Weights of a small mixture-of-experts language model, trained from scratch on English Wikipedia.
Experts: 320 squared ReLU neurons an expert, 1 pick a token.
Training: 789M tokens, 6019 steps.
Below are experts of layer 8 (counted from 0) of a mixture-of-experts language model. Rows are named router (the router's row for the expert), up (a neuron's input weights, with its number) and show model dimensions 96-191. Each number is 128 + 24 x the weight over its row's rms, rounded and kept within 0 to 255. Numbers have three digits each.
After each expert's rows: a language model's description of what the expert responds to. This comes from a sample of Wikipedia text that the model never trained on.

# expert 13
router:130159114104132135158120099089119141125105143107162147132123113134134156137113111099164131133113122100158161125086165165104136130119065097132116117122112106097158092120065125157132151136122162104131151112136093127184128101144110110125150078124158137127097142101126142142148137093129077138
up7:129160126114134151163097148129104113149140197148137119145134149103152163103091130104162134151131126146149120098097129143132130148180122105090150137124157120124148171140109155159152105119137142112124151101134137146164119072137149106163139135133164107116142173120143117128133153151102184056
up8:139163125102148127139116122124145125143117147117120139164139127173117160110135118104138132077160133114105121058104139140099112120174127111148126174156143128075100119158139141131127143098163087134123144132129124119111182130135106109156123105123158065144134135080110107151131113129140181116
up9:136146161138154110123128131135114182137133116139122090102107145127144145153090138096113153116122119104093160088119142130137152162127119132128135175109160116118113126152107127143127159150175102110189157110111137079173177145108122129133155054145136146141153115176130129141124089128100154161
up10:100138113094137149101122153153155124123132159127144154091068120173121150147150111143106137137174189155154151110129122122127107090133148129141138154121170114124091112136146112112087166116151143147147127136148130150105105133085118087162105119160132098101167166125092091129091150183143134096
up11:112128116155085128113163125161136098112126129076118144150152119090071156131129107129138128150145149120074139116138158137120118106128166115140088118129098090146060134096161124086118122155111143147124175130133126118140122169135124149136126068102147118128096139125090076094125145166154134083
up12:128084128129100122125100143123157124115137118138145105095132150118120128147121136120109107104107124110137140085145139142116137131158106164106127125089159141140120068142146106118143090125095122136141168084105143147124109108110103141149116082126144095153146129092085088123132145124163213117
up13:130127068135119129102182134123132141163130116146117104123132136091110165162104096102116133162117104103104162118120144145091128139107142124104127121132115126116044159140159139134129134090135104132149152162136114120147115089128139134108131075128127148150094122128094146078130150126151166151
up14:146108161135156128187127083133144126136108154117117160144148117123133136121155110124142174119179130125167134125128116099091093142141110098132112115093139137129128079121142146102105148136112100154149088113130123138151109141178126146160136155125148140101176109117116159111105126125161112116
up15:131082130112116105156123115116118110113113142100097132145128162143158168089099100104155098117147091129125121147100110184132124125170145135170137104152181163098178167115128140128103142125149130175102142114159153126129155121118149120136135126148134133160127101118135160109138113137131164121
up16:174153127143135098119145115124135124080163167126115141118122145123106132112149100120125085142067145146132179124079086142103153111153111133144111056156113095171155162120130108155137183126088139155113124098138098112132161107106124108151118091186122110125133126119099120097106144127159091146
It responds to: Word pieces and nouns in engineering, vehicles, fuels and biology, such as turb(o), par(atro)opers, gas, oil, coal, cargo, crust(ace)ans.

# expert 23
router:150107162133119143088120101100135151129141154124116135095125128158118157127108090116159130146205165149142162121147111116146123142170112132103138129082137136153135148117171117116128094154176107132167138087122059158110132127120116070139108089125092160102119092122117150158143092082168093122
up0:110157138075122132110111193105161096140136102148122136155168117130146140105106138140138109101128122108115085133151160130106135143164077129147103155123152190142139149163133106151132059100139125111129095151165087127150135109122120130152119118151123131115098128144127139117124127154146148107
up1:151097126106165169133096100122134124122166150116161169132125142140139133096122146152151111115104139096105107114154095098112048112136089113131132139122124126125063144142166114117102168138118109109101150097152148174133111130118112168113132124096069146153109133115111147177156136154120104131
up2:132165129128117163046107098154114143145180125137137130166132137157152133111164117130160155115141114137080196126122145116127135125148166127110105123159105104098096103129137122102093105161128143128159152123143095140095167121096094115140159143111121118128149143092168131139133122096144155079
up3:107181090146113144122122091127109085132114090107144126135107101110101136110154123126126146085152122084124141151121141165168150125152179134161098126121136133095161137136131130131083146133127132095145132116123132153150103127116154166135092128182081143125163159088144140120125191120110123147
up4:127077130103134126167116137136142151130139128121156116096087128123166122134148132150160144102160146130138121148131126118112138090106140138112139175122121174113152127122116122119099162113156074140102121131087120172173111112106133112068145103111095141155150155099118168084117131156105132093
up5:130118108155100118131130112133136130095111153146113186111094119190125172162123148162104125122141132101143165125151133100151153116120142145120124123134127127118159133120168127135135103111065141104101127127142120144079125174135114147160130091145149144122112144116092116132096146172123099120
up6:109142165120126141093114137128118148102095163134142136150084107168120134098127092096172161125107101121151117112116134102050123135114124121145096147134130111094149138111127163104151171110086146125153141119159124193164124101146141138174133136146138118146136104109131125074143129104137108106
up7:132116118144174132105152140116126124167119127131127120129120139123120119131091104104157150105136114123148147135123135125139109128142111148096128135147110157149105147165110148114122156153139141107161140124154081175122138106095098154101136139101144094163115171107097125122105106105130133144
up8:128091098140134176176128134135117146163093100170094135140127139118089119157125104084165116098157103134146120138127144158202133154116163135110070157095128144155126134134135123097097139118113118104122138133121119164134107184124134145117147124142090130116136145123112159137136151139097106131
up9:119100111085143149151108142102115143133100110097088154116125154103174134078141140086153139089122134138123138116128153122133129102092141163128102105118132091157142087100116131136075124118126138134136165139154123086168098130168160098127113087152133123159111160092136112155110132077160158120
It responds to: Subject pronouns starting clauses, such as he, she, it, they, who, which, usually right after a period or comma.

# expert 14
router:123163142126147126132135141154157154089105132111122102117159120111121102166173124140098159125099170108097126159122137126159128114144152133141137123140130150145166133132151123090135116118122130145082118180102173177152122156122140137112149142142163118130162121140093130172109144119137108106
up0:124120140176135109134108137140111127113142133125108081127154118096146159158118109152106181098115096160151135057123097169143098101112126094136144123174139106121166100193179100118127140131134156104147112140124103119110124144145133085140116088130165103123154153145114122105104154153136095110
up1:122143127101088112122101142150115100127176107142147141090109115146126133115146086151110135140140124139168119152126128131132067112126160160120132136150091109210133133172143153097107087143155159130090144143164164147126033136071147113115119138095138142176128155076148128128125131154137132133
up2:126130137178150155120120144118133134112144147130168110152184121105093123165163152085146148111109116099121101117125101120103123122146120140132125131117089125123126119092125142200131102119104113109116104152093140127129142166094124150132124082138133109183119146148120102077131086197120135167
up3:107143141150146179101118157133137141099127129097128098120075126092153138126102097094126134151115133120114110124143129127124134056157123155156149099126153162123148130155160141109132139108131122091112102136115127134118147144135134126163112107120087132141101103103144131136079142148114125127
up4:107158138151125152111131123145091099128150119142146140109125106140100125137114102125134109143138121130140086108111159114149145126172142188179127119137125134074132119112120114111133106133133059087129124094089149126119098170166126108125158163135124137138151096147131114098092135094129117092
up5:140097144111166092139087105169114108117168119129120099151107148130110109169154096134098136095141151096146140097078166122122140164110160116139108132138149095126105175112139078109124104142139108123096128104140153119139139100134113152125146122112105154153126105157086105112152171146113155125
up6:127107155089169144125185125146093151144122106119115140101121128123084146121158090088153154127158114128154160162156131129136113140129121125100124154170132107137108114108128114130158152083142135120117098108093082106133145118070154121122133105147106087146132145150189122157145141149163154095
up7:167131097191162115095134131087088114114118170105157116125184171144120154180115095151122108136178138120127145123101117140111154119137129141134159162152163118131128131145144098114097161141119096128133131113100119156127138171122101095140148121131142142167131122189100095111111110129121122140
up8:111141091090112132152145112138137155136146098105083149145113120099095152143155115107115156122135147155097129104131103157144153127137118107140105135116127117156140086113125137126104161113067180132119092148131118112147137124077107156135131168149095171095138124145159118143100141116115158128
up9:154111127147159133093145174146133142049084138113120142103149112125166164169126135115138161157099121100116143112135110126132146129107133060099130134108163102116118163149127117081105134119121133088106113126092095096127137120135118099131126137161128156138140108089133131116111143113128154107
It responds to: Single capital letters or short pieces starting foreign or unusual proper names, such as I in Iwo Jima, Al-, S, P, E.

# expert 7
router:150093114104138131124141132129150100149105174157114120099110108129114167101119130128104116128074146093149132116095127126155103118070109106106105091118154208080128113116153111119145078129140134107147132113089121099125125106102118103115050116144084094134121129133138125135141115151129145093
up0:104180078104138130120140116116133152129145111098111103099170096135115115115149082118156123074144099144162118113151117140092148117128140116122080109128153151132184090130171145150081148120114143149146155151132170071141123172135089163113144137089127148089164131094154163154105106096148112131
up1:101153137151123136112128155148081113138106125083134134133107144111113121129156118180134109135140110144168150105136149145113177145107134118098106083129112140118114150141145135119137149111146093130142125124120120179131133153113087164133119082157164150121149156085148131112129144116148105114
up2:148164113131112105107153104153102144137125109134054180124136108118119136116123141110149159088098138112141133106139126109158124126119122157072105131157140077113134115119112108108123152123139079101090136133136072155122157111143145082155115139104139148149094154158161154113107131095091085140
up3:086103135141155162184106137161111145119108107151122160144117135111112135123145142123139160144086129119106125134093158155102103147161164109110106121129149142134114110166138110100143118142164126122145152112129129110129130128124142152157157139120133133147146181113129131108128112138111179133
up4:173132116131169108140161164173110147117103148153152104125162117135138115156153100132128116179128132180097170173117177076157127129148145109091118127114097098110085140106078114127075112146122124104173160149126128142114116124104109121122123125132124137144145130131125094159124139154148142112
up5:162114126132142128139163125140130135103170101145110141116092107135134133123167067138161143120134127152147118134156180131127170130097144112100165111127150127102132134113119082135123126169128078134125131119130129138145121136130078130127146146165111118145128115147143133167123147153161142089
up6:118143139144101156112107137125107141132081085158116113154132163097168116151114118179165136134107146108094158168127139148152073123130154097145133128112160140095131117113144167148161124111139125085127125155140144108111125100112172160156134131185121117093154121106143111063122109142104113165
up7:119095119091150113132145169122149129139140146158134140147108166123126136130166118162108134116132108109131120178147158112105152154125093146109162098129133163077111134137151128138099115116152078078107133096138144129081143099168085154122109102116132126135171109187114123133152102115117144115
up8:101075138127126105114108097117110112149121122134118138165124133163167137118140128148156132107145140116131132135151147121132111164146123108135135120180155103176126127128098125105061166183170141109161125118142113130131124142122125159149135126111086082130133130123140087126112111123138148155
up9:068114133139161140148132158091152138122125138116130133125158155147132091116151100174166122127119099138116125106109151127170124119111086151108129089141096147099099123112158161133086149102139149151095144177152106106151140144204086096135136122166158148166138138183099144133137130115155110089
It responds to: Commas after nouns and names in running text, lists and number thousands separators, including quote-comma forms like ", and ),.

# expert 27
router:133142111150110096131139123099145131135115137115088126136140124097076145114142083092133140155106093159116142142151097073163151123116113149110125143143129093140119103157063158138080134082107141150151144107144147146103141158132125137088128146141123161136100074128122086173146152144127187116
up0:138106116123080126102117174154094159154095146148122154098125152138108139134090164149148147147165133154122174131136162166142156131118093098127162137146105081109112074112083166116120148137103105088155144118172111127130123136169106172145137094117109123133101159135136096165084144152109124107
up1:136056111126121162097134119142097114098078140159150147112135127128162117137125128118078115131130101078135167139094136128095140102125106117098120115098213106142123142129142143075119153116119119127114112121156162081133147093120147131116108139117091109154132116139143165126100145112106128142
up2:106138104095131134119183138188115158115092133108152152133173149113142099138129155137112177107196109156109132122101154071124127094149133106113093129124150105141149112067119123132140140109170075117156131152143073160092100117129110094139147130138173102114119136144143113114087152124132163117
up3:122122127152169147086136073097101108109178135144118134117143112109141138114142082090106146147098110118096089109151100131101103114107139135117132097150149103122109141166131128168131166136130108133099164097139147097106111119144126123160167088159127141114148135166131089130150135120128140129
up4:118117122131098139144118098104165162112107132121122117114177151115149125097105105162136153141145112124119163126156113124110126159145153131132161106120174122074101088160143096134154135157120122085108116135108136157112125117145121138079089103108129116139152133125130083189114128106091152117
up5:162166141134146118129119159129119128109101121126093156140142137120116131108121132091099137128116144136114109120112094096129140101102081127150101107111132109121183125099143172116135122111132099143170131134144099151152127092117141153094119127126127161149141147155135087125102131159182162140
up6:106121137108125133154090145175165149134128093107139114162116128131110113127096090080141133187143128127132138116110111174140132157151162146122160137125120153156122094103160118074122154092087139106101124123128079149178166106124120151138132082124173138132096138137139094091109113162126138143
up7:106125134154143132131132190125103107090107163199107099150124127084118112197176135137077115159107119126166178138139114130137150083153110096103096120091132119102129091158119139103084135123184083121135132131125111109138169153121120113104157143125142111163117130114159133136120120148107141105
up8:156140152110108086177131137115120177168185106148128143145154130133116148123134126122149106135128136138133106143148101110075117133100192154128114118134138129133096094115148137115129134128108110137125136088140138130115136119125133140128122122108132159123115115159096150122120164129187133126
up9:152092139131133110142096157150138105153133169129135125114126183145164154124131139115161150123124121138078141122117106102122107100064118152103160097127105089153159143110130119143151149135095083117134120074140144101124113133118133141151129157179121093113104130140147120164112130147155114123
It responds to: Opening pieces of longer words, possessives and apostrophes, such as par in paralysis, typef, liv, and his, their, 's.

# expert 6
router:131115082108112144135102126178139143123150141140160136160151128143135149103120141123149094128158165116159117107124100129138147193099134155157167153109129135115135129058075122088077145134123164136138142090184116164120118148124110114113149138143117148114141120104140112122168126121121112110
up7:114078145098131101079110119140135098185128104111136143148108150136165111099161112095071136133166148145111109125107154150113104105132105108120148133132123148146071138170152106112127161173171150105143134104164119137107139107126072142110134140103123125134113105158152135146136111148122145088
up8:111127142105126131118113096147126114119099120118155099088077165146133141101117102101136127133195147110127135124115128100111128143106092097111101117147188143150134112070123095102138142141095160106110118090110116129160144125096127089157130145122140116181127199137085155096096134187109171116
up9:163133137144146107141136120116198114085118100191100142155106099156121131128116130112130096132162120127142075124129171115115105148123170139137120152153161110134124128147117153147142124158104142084146167127100096134081127125060141121125157156133122104138088146107085119113101138176093123107
up10:076157119091188099154127107142161129108138075098129094100157130139140148129117133135161113159144155100086109140120157101084149083175121123120113131117125082098108146121148129120130162092111142128159121157133153118142126125102101131152149098111183090171089143137129076185078135108151132123
up11:070130137175153175134142123116119167142098131121113134099125109110126094103148114147111092144132201104114095140153147138082169148141164114160144070164121113138157133098152141144112154140093168122141119171148143126085138122127103122090176156119157159160137137155170124117148104141132115122
up12:148112127160115122108140140129126102116138148136141137085159155146123128147184128123179134079133148132159140127096108143108043079109068151145176152123136114120114167079123104155059139160150151144120136143134125164162115101130118131147096112110110115130124149135150116113153097114111143109
up13:106138129140077119156077160120165156134133093110091147085145120126091111194093171131163145148143199149127147167116127111125167110120140134138120114118121147153096121157113104091116144158114144128139111163133159152104128137090120100105081166127156103152135138105130140112140146160147111123
up14:123146100122133170101145135152091179134172114109157146128126156130081150110136119140140134169140093112139154092133106119109126092137129124175115145159180110136149148115135137104146148097143106183156114163149106087112124114083119145112123148155144136128143124147137111146104096146136103140
up15:111132114134132106133112159137157143141127092130129146124106133103144116037126133086119116151114118123171156106127153113057086097099152112143160128153135135136109119148098128163109150123106126149129119150139151136115151105129110127162129144103120151107158134090103135134111155143154129086
up16:132054144130139150114115108117171072105104150163126101123114135147132156119126135137134137124163128143087135115114142132087179133156169146096087136127138145107158134146075145172183108112138107167097155150108119140128134159122117148150036120128132155158154126129129124077145106169140089112
It responds to: Capitalized words inside names of parties, awards, festivals and legislatures, such as Democratic, Conservative, Film, Award, Representatives.

# expert 3
router:104180153179122122098134126139157138108119143130119106148145120119137150081133162147064125149103103197151139088108119100088178115126178144125133170121150111094128139109130125131118119174118139128096120162131173138099116164117134112122134127101128126110164143127147093111093127150141124135
up0:160122125119107080144114110143150123141160180073111134099059095131136187107146106109119151145158080143158110107106147125144144139130093148144119165104117133111136136131084101151103114133134137108108124132115106113096108119158150136172138106122161130122087115061122105120140134117112128132
up1:099102156109121142101142138138155154118098105172140111087115104161092117154111140100145100116158165102135083138118108136145099112150142159122082103124126152127097133140140150095145115156101088161115141168126113087117116123116099133149130152077125113144118149098135157112123144133171153101
up2:129143128086116117094114150122140119159143192084171147109129149183168086137145114123153164116151109165099100116102163114123107089142153103121079126126139150132131109129127153159098148139117120141124087071146123072100070128099146190128178107121143118131124158125158147142122124143118135113
up3:149150123137150163145154142096121118136064093152148120139157101109115118129124137140144124119127102110162101116131128100120161142141144168099146107148114149123115100187150138105135166121110130112101175150159115152126145172141131113115169117112132109140081128102089151110086112076096101131
up4:149118173127113124145132145130102132120141129149187131118125109173074105165138120137157118109154089143107128118109161117117150126113154186157142119149111140139152121137140120106105169090161149136132149124131143125108131124121160140128159172166121099149118124122126091155093079154115155116
up5:132124140157156155167118077131152120147095122156099180141104133120087149125140146148151103130122102121133135108087109147124109096105117098116094127121139125196124127135141130129142129110108142091085110122151154145133105132137076153123138168161131124095124136150152180122110115117096120127
up6:127102111140138140095121111117119157115178118147131132147171150098153154150153124160150090115123115096122126089149122083108138147142136112131144141145112163109087126124127116151169125123153128157105086115152120108148123167132132120119127141098145109141067117113148076137117119175133119155
up7:094133085113139087142132147099108136115115163169148109166102171126079155124161096175154111099148138123114108121134134122146117147151114102119119100120129129116119130125105144065106098121107144120151147142087148152162103125168117141152159142158125150159126132132154145090137197145162124159
up8:142143143133125123133119118142115132088087092146155154137151168150160153157164110136106114155170168128127099110154070135125121152145115142119133124149076139133101133155127154135114136108122095155138117155126102143117119105133109124095110166137097135133113098125170084115116078129172067176
up9:119131133094153131079114173118127125137150124145144124151135172135105134104168115143115131143127111158070104113117076086158094088087155128127124155148094163080114130125131171122096109101149080129116109160100113157135101097129151134119135116133160103170146107109117111104141144105119121111
It responds to: Line breaks ending table rows or preceding new rows and section headings, especially in election, results and filmography tables.

# expert 25
router:143156136119181124136130105159171149187105127124132145164154093144141120142100117129138112121104122114126122114078087091118093154140140098099122133123114113131132107112128115129162114101099141119144105096140134183154126117089093172147169070112153139086105156175114142144131161129106123122
up7:091097107123142162123190134127138157096173135128128169138120106162118133102124135095126117109157154117139177111137154177106099108120166098091112142132137053142105076169098107106123148129146134129147147133139121102140135125177098154095138103172126141130093112124108104134142116144131126179
up8:146099110175107147077128142123136112112131090131132133128099090081129118118106093147086155139136096133159130089149138117125078139099139126114125140110125125126162147145129113138185118133100127121147103120082112102131136138144123121118093160089145103157148091169113144119094152147154135090
up9:070104141139146100148111143139137129158157148091162126158113109144182148153106103137157118128136130128104142095143130130104139180119146121121132128122133124137179071124135164126161116142152197106116142158159094111103112156108118140146115107151124121124102185088133147115073137116138110117
up10:086107138157143099114132132116111151102120124140150133146126138128089109146143165115090065088152132098133107134143130165151160132129120111150112133124094107137125170122106089160104152141092125140145154154094093119190111130120132137123090136165124166144109120134159135134182144124134152125
up11:103133154147138122120093115127160089133087144114114123114136142107164152143152100116128113182137118141121116138113158136130136131164155122140103118129123153145086124114089130181112123139134136130130123095130143134124151113148114116159130117152116106119129135144137137144096133117125118111
up12:100158130093135054118150118135147157125115137120144126157144115128153134124122135123143090096116159151113159142119156165129069159200133113168116142122124085129179156134086134161138122099089137166151107128140116103122105140125117122159130113151114117138153129139148146131192105126102130092
up13:131065140116123092153130135145165123140165101097133179118107147143109147106110134114131133083118132103121161129137129135104070105122131117107111070134113117065092142163132055148085114111133126109120125142101143142137128093087083131156153144106169139089144131145189117123129081152109124120
up14:124111132143136140116139108121109148118119108111139118118135166118114103080140142163174083175143138173155149146131121087116109095119185150096142148131153132144133138158091117152163164132127105161135123147090107102124146108181124124111158139120134131132149131153140131151098079163127190118
up15:099156087165150128161107088176134167163178081129137159111144153114088102138130122134111141153112137139149126137159135124170146133137131128157122139168124125146093100114159081112146107150143132088084115190136127131109136085187088109115134108097144124142134160144115124068106097137127132097
up16:152090118147116163107158160117128083106103130094150113124140141121153108144128159122159128156121170134113103171175102110126134117136154150107149120133106131132132104172121160125111168125148139166131079145101091134118133141150111098115086100143156126098135162151098141118085089147106158128
It responds to: Word pieces inside Spanish, Portuguese and Slavic names of clubs, people and places, such as Herm-os-illo, Handanovič, São, Rio.

# expert 4
router:141102093137115112149158104122144108126112149146150114131124140140137145156133109143152116107089137100154124094150124128123096060077112133098103124114149121092159092099160133175090130107150143092172093108150150107097122118130097164130150085122118124119127134080159136092142144180125136132
up0:130123102138122101113101126112129200101129123130087107073132137144109156088125149076105108135146160094155154133139117072144094160109137159117107108100137130097121128135162089100107165127141129105159179148099123156096123137137097158125173104106149187117145132111121095123138127155140162124
up1:123134101109147123118151116129106127090143132142104145129121166148116200134150108126145122148112129114111104119126104097118123160122136176137143102173116132128108114104106144111148122145127152115196098131110123132122111121163135148139110140104077153093145138099076138135155145119111149126
up2:138148157127131110155147088153109127101125138188151126140143135114141122115139109124142112150127168167106168120174110090145121112095131141096131143145152113156175125144110101094122148143130135105155163101131128104158144116124133126133122142115151116083195144142095134083101127163102126143
up3:105162144076112106115124118124131095128147131162142081155112120154119167126127113132170193138135102132127161119121118162134089095100135083141122154170135109144130085143125137135176119160156155125168133121152152162134126114114115117133148161100127102163133148148114150126117121112123138163
up4:185107152150125102106126131134116094181123142163113100107166077130132108113127171099181107098138101109089155139086118187146127126111122132114121120099168128087149138123107129144109125116142137118138138152135115137140127142133123119127152097128155089151154137123095112118117145146113119134
up5:121129164149119092105118131121107134136109109173132097103096089078135114108123148093085177135127113097117116134176102128145120159156105110126146108134142132147148124109149153087103099123104106131090150058118121168125120157115155118107162120139129109167173141129138127115155179136121122147
up6:107147083139155160166139138136151105122128141158134132136147122128159148115144107103124116158113128113115118150129107110139167081135097163133156106139056170188160116098147118165110123122122119094124107154114116131135106105150118120143072116123113109144175137142134065101103109122146102159
up7:111151145135135104141168111122137115115117113173108132110125117118119157125130103140156141139103130114129113120138110129103150106103124131146156097130111117122135121134128123192124160124122146174164122163122110136147142131108116153108130066098111132106167105127066103110138107170114142151
up8:140107121105112127088118129096140128162152168126134141149131140115178110105156112118096135139113129133121138150153140140142113119146119134145115152109180113161105149110141123091107096089124133079123147123110137130147091107132151130085117104114152122160155142149180085122110123103128141096
up9:138121135123111118137088121150129112088136135100130128095104180164116149139151136094113118074110103157138098109124109146111152156165088144090121126155168115128141122110095094138139111140117165166150110160109127087127149110127129129135173123074144134149140105112121100143129149098127130116
It responds to: Pipes in numeric tables of percentages and statistics, opening == or === of headings like See also, and census-style was.

# expert 5
router:106118140147075121122154125137120135137108113165150144137114157155133102140133110112123089148190142139148111114144124165113120134161125135116131154110137169135129168101133089115123159112096139158085151131180083126086144146091138116136188137107122155106127115136106148159127164153099139151
up0:116145137114109084115109116159144119129149131130160142133131169167138117114117110144121126176119158123093127109113099134129109121138131115109114165169108147129122149156120149155134147162188119120111123112112146147118122165119120118160115080074160150140125106133139109127147122094145160144
up1:132115100151174170150146117140157155096143147115151136115129135140178122104111112159162126158133141158120155132076169113107109072118137125152159148059112177166138168152117122129123154128146159130106137168140121156136078121097132192114101142077117114102119134109144121108163120114086160148
up2:119126132108163125135130151155141130125090149189150151104133138164100103117115116106093133119131130138130160163117109130118115178133138111108120162145155113129111059157125128122154168121145166152147164088107106119142115097150125155124166146143138131111154133120100089164138158141151152122
up3:171110177113151126120185158104112080147124099154156120157164127114187126107111142111103096112079122157105103170142122115148132101115116153138141096161147142131136104069141149123125147131121126099115134103138105136150154149151108131189108145104146124108123084081082067131125106142115162119
up4:121118146148135119100128107126129203158110136101121192102136138131134136158157095153133120135125170127103094118096080115133146108182157121104138118126134141122148086140127114151094100099146141109150151102166133154120146111087123135146103098113135125111142097105129134133164124104101109135
up5:145111127136145110161083138157107098101117164136094128143170116111105154092173133120098173136120142102124097104173087116130141126155148127150128122114114122094157119132149090143097150101178125172161116159145125079096143154138116107111104116141142094105136118109102100141120130082167126124
up6:095135107149116121089138144135132115116155106181124118145139121098097136133134130160099141179099121117109121137091151108119135138150106134143169124134137121139139087162158087102118079120143094122165142108114143105079120146158101109144103127096110123109105139123095149074149133149140104076
up7:076112140137129125123168131163127122144148128116135125154138118122181116147089165119168138119124126133112105206120173143097137131104109100165091104117137105132068145146128140078193122142121131073121133146143134131126118127136127112107154104092145080135112193103132104131139116110144127144
up8:112149113158154137150137134161122129105124145170143134111139116181167104118117162085142152090137081128123068113108154138152124102139120104096131110131125145115160155105150103148140153151144108137102134065139119097132174135161120142166112150116130077161111130105171127113109137079130116115
up9:088102190117138167112180114164138130115103128133116103142160122105154153145121135102171127116170166133126136132147111109113113129144140073134140109124156147126132142110176127088132166115145138111123124110090076147120114133128140141158133087090121122115150128126142174121121120105152103113
It responds to: Directional and geographic words in place names and addresses, such as South Carolina, West Jefferson, Avenue, River, Lake, Mount.

# expert 18
router:139131132111113129130114171094140161174081144142095158090116137093133151129125121138115118142121129132152125137099120110139123142123104099111145084096132147106102141147130095104137131137125117078142127093147144129112157164120137116123104131143126113120084126174140180133129074173132115149
up0:093132151115121158106130138131141161142131161115116123117097097156120147110161132143122182158162115146130123129112111139123160111121138122154128103139106118143102125123147108124110091120091134139115121131133144103093139148113079107162145158086121143210155121142134130108111108115165097156
up1:179169107126083131116160130107113146156179123137086134096125139075125123112114129168105139089117133138151139153143089130118104086108128094106118104140095105124153119066149129065119116158160087120126172151137169134123119136138187142119120094132141142118113144130108102122101123143102140086
up2:124135149100107132124130123139130169124156145164121100155123152125128176105172134174136115182129144143105148133107120099142116167106159108060128128131118118124091132104113137128126117124121105137137135121164117086099165097116157087109160103126109143140112191120134108117151094090108159127
up3:147123127186116113163131107130105107149127115128141116155162099122130131125136117161145139170124183169143112137146084115132152146126109097100130107155081117108107126116126116199135093092107159111135141110137128125163085105136103103134100086157141134135109087141148121131157127097162126141
up4:113121128118149179141144125108159158100098127138160135113140190119115136171190114138110116117113117134137089146110104119109159096153134133162178089158091155102177113103140081121148096133144137127088145147145115124111164130141120117120137099106155139123118106133116092147127123115144148123
up5:089132145157120117151113118130165128142143134126132092133120114121104108113179144144129133132124080150112069083156143121156145133122124132134134155140124128118162126101090110094177100120193163160098101125098163128171170133117144146121136130109148144143144101126136150109131150129138118158
up6:137124111171108139112171089138175103124097137151082110147096135141172139127142126152151137163126137139134185093171147135155114133150115112099137167113153148111113171100157112126110113144158085105210098150119160126101113136139159117124115104146179171126127109111169049127111162155132144114
up7:112130154085123157133161095142100151121109128155073119102147139075141136124118106130105146123121113143162126160136138113155134157104115118094121147105146121188110148157071143089117151148120118114166129102120151080082129155105137120134129108145160102140148108116103140146107156201108161090
up8:105112127132163160127135139119165169095129144113134122151139148117124075115137092134105100086138133151094113141143163150115114112138102108142132141131144126116147104140124090094138142126113099160164097141137084115148115103148106137113089154135131130104138120129109143120151163136135160134
up9:134095144127142104109139121140151139116136151181105121138137184147170115121102128110150141123110096127130143094120112131089104142093148134110081154142128114147132115132140111106103104108127108147114129133135087135153156087139118164094129121160130089171162129143107112121131155133146100166
It responds to: Periods and semicolons ending sentences or list items, including semicolons separating track codes or entries, such as POC; and 1910.

# expert 29
router:091133125132093127092138135143134124128085137129104120135076157104143080123074118126120148106126119147127139149144156107108151113123158114063138111114179078107127103118116169108143110079110091107146102144155136054088130128146105129140141127100127127155104125135115117163083095145119147115
up0:122121148113123161148167154121116122127091124135147126107069137122127125129098148154118163127128161130109148126103109087114113147107128143131124148128132159135130099138094107113134135155177118147152140175121122147136109122139120114132105115114106091161103154096121134153122172130133111108
up1:145131112167152146134195138138122123134145148108077154141113135082150134109092134128097141118138096125100104180150102101151128145134140108107144125146130152127160160143154146058148136135097159109142124122113153120137130130120124151121136175112148152100142128077114106133083109131149142150
up2:117164112142101103113083102171111138138143128137116120133106146115103148094109160151143106136120145116118144113099096150132113145104114093115148115183148107120081148106160141106130139129124123143196130110162167086124145140117098138125102118141083108137127101119147131105135104142138160114
up3:180106137095074168117147093155157119154134117104084124119137110141136124124135146121109124118140164107143143121107121124152149125174113094132122092087103186125116116109111137104128121126105143174144154054153144108085103107125124152128139120097085146094114149139127088113146130110106110079
up4:119135108139120156115105115128103140131089108154150115083136126122112117117142108139102083093119144131128081145115158122123161138145102093102144107082103063091112133127161123117137121130120132120178126125116090141106132137130122117117146137118104105139109142125135137166127107089110154145
up5:090119164149116116111111148158109116091155142126172113132077138117139132142118129114104139137103135086115101105117109115152127137090072152115147103136145134121127137144111137097163117129124095144090158140135170102137092136128111121130153119155129109128145101111106127124082091145122173152
up6:072110121159122092065094128163111073123134119124149114134091147145119121123116080143119152113117102140110152080148142133116092147121140154130130121131147124149097124129098158118139105172151104136107120134116168141164090100120109133129117116165103141140144185140160109129091122172153138119
up7:102120101116179105138163092118166152139104126154133168102086164128159182134102155156143132141141148100118173122095133123152118113154094147126108145153101130133095090130120121090135120131130141091096078092105112173111129109107105082121147117146110139144152130144114106125130116156134077114
up8:137090138128130137104140132122157114122111142115151106142136091092139097105134191120123162166106125160091156139148118136145067142145154150109147142121155175115115156115169105134125147101137130123122144113159107141094150128115119132092178124087136093098108124145113129118152171170156103108
up9:122124093132133142174117105138161108116122127103082115086136143151065134113120078159102108143147074144131101157134170131120128119153108133104141094120170145118102145125118134078136135121134111110130127114110120091118150127111146090186111110150149137139113101151128104188129112143126156128
It responds to: The article the and similar determiners like its, their, new, entire, mostly after prepositions such as of, in, at.